Experts of a small language model: 49.4M parameters.
Below are experts of layer 7 (counted from 0) of a mixture-of-experts language model. Rows are named gate (a neuron's input weights, with its number), up (a neuron's input weights, with its number), down (a neuron's output weights, with its number) and show model dimensions 0-159. Each number is 128 + 24 x the weight over its row's rms, rounded and kept within 0 to 255. Numbers have three digits each.
Before each expert's rows: a language model's description of what the expert responds to; "comes before" lists some tokens at least twice as common just after its tokens as in all text. This comes from a sample of Wikipedia text that the model never trained on. Tokens count by the router's weight.

# expert 12
Mid-word consonant pieces. Word-internal pieces like op, ip, ff, and word-initial ex, as in helic-op-ter, skip-st-op, su-ff-ering, r-hop-alicum.
comes before: "ic", "p", "e", "per", "ec", "er"
gate1:142165124147131119066129157100130152129122167153124129108163117141142104077136129134127111098155145148136143126144125136147110154084145103067098092187158176087100104151116116116113116113155132123114102122085137104140114117153179120139148071108142088130139114103107084096161125139126136111127123123131129144098103142120138131102158117124094098147123144107138153118132091107129133107132123112131136104103114079086158091095144124101095165116136157172129114160090131135095133134123083
up1:139085122099090143152164177103133123113155132141137140181113135142091186145146146151122118139150129122163125123099089131074138133170135112088098144151134146144083182105177100180112079113086161155180112122132114105127136127117148174121126106155156121129112103117142121145137155124148146148167105115125093118124144140117116118112092152118110094136149123158137099124126134122182141139128113101144103167133154117111118108123135137074114086161103121128099129119134129128161134101105130
down1:107134127098139114141136140141107110120112119107110143115131125129157162150100148095110130166122158138150088101088081167101140146141122109183108140091107181150115100125187152100166103091168146108137139129157136119134167123132121082093107157160139180119134131106153082144108161114137172173144132143113158095132149123084142115130090150127115171108082136110144137147147144128101177106126120089140128102131166131160138104128106103148129142106111165132123117121144151143141132157136142

# expert 23
Word-initial Ca/Pa syllables. Word-initial pieces beginning with C, P or K, often capitalized names and terms, as in Catholic, Camarines, carcinoma, Phoenix, popular.
comes before: "ri", "p", "la", "y", "ra", "pt"
gate1:139087182196155133095127166113128152161072161136147145121140125156120091107089115149095117143068143141110128134165135121137132119144097126138137115131156138076106105141148159098138158129128124161144159157138071102120119168090110139091105100131150101111092126130115100160097110144149162193129124158113106153144116111132126143124124103118124134117131146147129159110144096132112107123164133152098087138114102129139143146067145142144141121102107106129135086132126106093109123145121129
up1:119173123129154123135168103091108136134153101110134182137128126113157125114115144098131158078141135101137153119114115162126098145105154168117110145111127131132141139125163126167104160146122167105083140118151137128131163108138108124137185157151109108133154144145146143120117111152148099112125145122089149089127148154117136108127124127145113119130126137116118138156143147115126043146112130155108186132184128086141103079126163089164084136085077096137122117098132121145146132172137113
down1:192186136125125149127144133111129122101092124137153136123138170135123082118169152113131105159117110131146133158113109132121121125120115155167146131081159110130144100152109102125077171094139124125135134144115121123113091146129117132095192104124173122126112119134108163101106093073098140091133105106143133174136135155136142144140143117135132144100130077110102138124173123153164165114105107123171120127117107158157112146141108161086100102145078129160115122124095124133140128120085170

# expert 61
Verb endings ing, ed. Suffix pieces ing and ed ending verbs and gerunds, as in Running time, meeting, defending champions, finished, rendered.
comes before: " the", " to", " a", " in", " of", " that"
gate1:165121137153108120125123125126127134104087133155140137121093136121110112140164132124095092106112105138156131186147169134102175091178140113153128129078113123140138167136152134063145130111161157125111139157105118164138113117162139140143132157098128129141135095144141113130135147099107118133171104105092096080132111105125125109102149094129176153123089111067139108164119113131156117162093134126137161166132142123140143118133133115147065123108142116160135189147148116128147165134152152
up1:107111174085134161144126127157115106085081093107114127150145125144129135090117108093123138131135161140124141127098134126171162113136160132120173128127097081108118126064157160123130155157110129129116129155117196131116111192124128119103098115138160135144064153164154113160138127115127124147151141191119098141119155104104136136127129097148170117122107153116130155149105129098120165118142120133110101140152103072131118133130101103126133121111133097165125111159102107136100123109139090
down1:141116138146144077124098115130149099166145108162129126109145169116163117161109150161157154169124112137144138056105109110125169042126148110135151133151156149091127144163146104108128120135125154153141117068143169116121135110148073140106096112136153139109115118119118123119090130152160150130135125153137109150128144171128127173105131147125148106123122096119126130152119132127156121136150115126102155133160149119128109073154142080129136148126151106136100175114108176105150135095125095

# expert 31
Inner vowel-led pieces. Word-internal pieces like id, iv, equ, iz and accented letters in Spanish or foreign names, as in Isidro, Partido, subsequent, capitalizing.
comes before: "ing", "ed", "ers", "ity", "a", "ate"
gate0:119110118129135106131152157146126111124140121107143131138154106113188124130180127165129153122127112106144143136099097132163154144063124124109149154136136093136081126144136136104125128138105110102121137100106104134161146124141123153136111091142138127160143104087117146112164112159106161101079126063097174102138108162105112137124142072107125098106090139114127133145117132126136139175129128108132140162085199078109121141129117109149086063117138116094118127101144121135112138152154124
up0:100127086139142135174137154101128142126175122115110104126128109120154134127124147118112140157145131115129164096122128172129110105118067115128131070138171116153161107126139161080103110092166099108115155127113168122122153107116129104132134135151167082123142123132163141143130116144135127141136132163135112108100122098132090162132157156123114136123151121126130128135087167116122159152137141108176151181106131128136095125109147171173139160139138110146130099148104168147171139203121176
down0:176117193166125127159147127102154113153142147113176149117131129160115137142131123169115132131105154167137101172101142082184113077140116142149163090152165130132112112138114145124106184096125125084095169139120117128096135134155128129106111128130098149103164141133151100136100106112101125143172143136134156163104127112084136111137094124119152106101134121073184082114117146123139129144099123123159136152140160112152149116126160132149126106095136106103120156116116101120158127117114145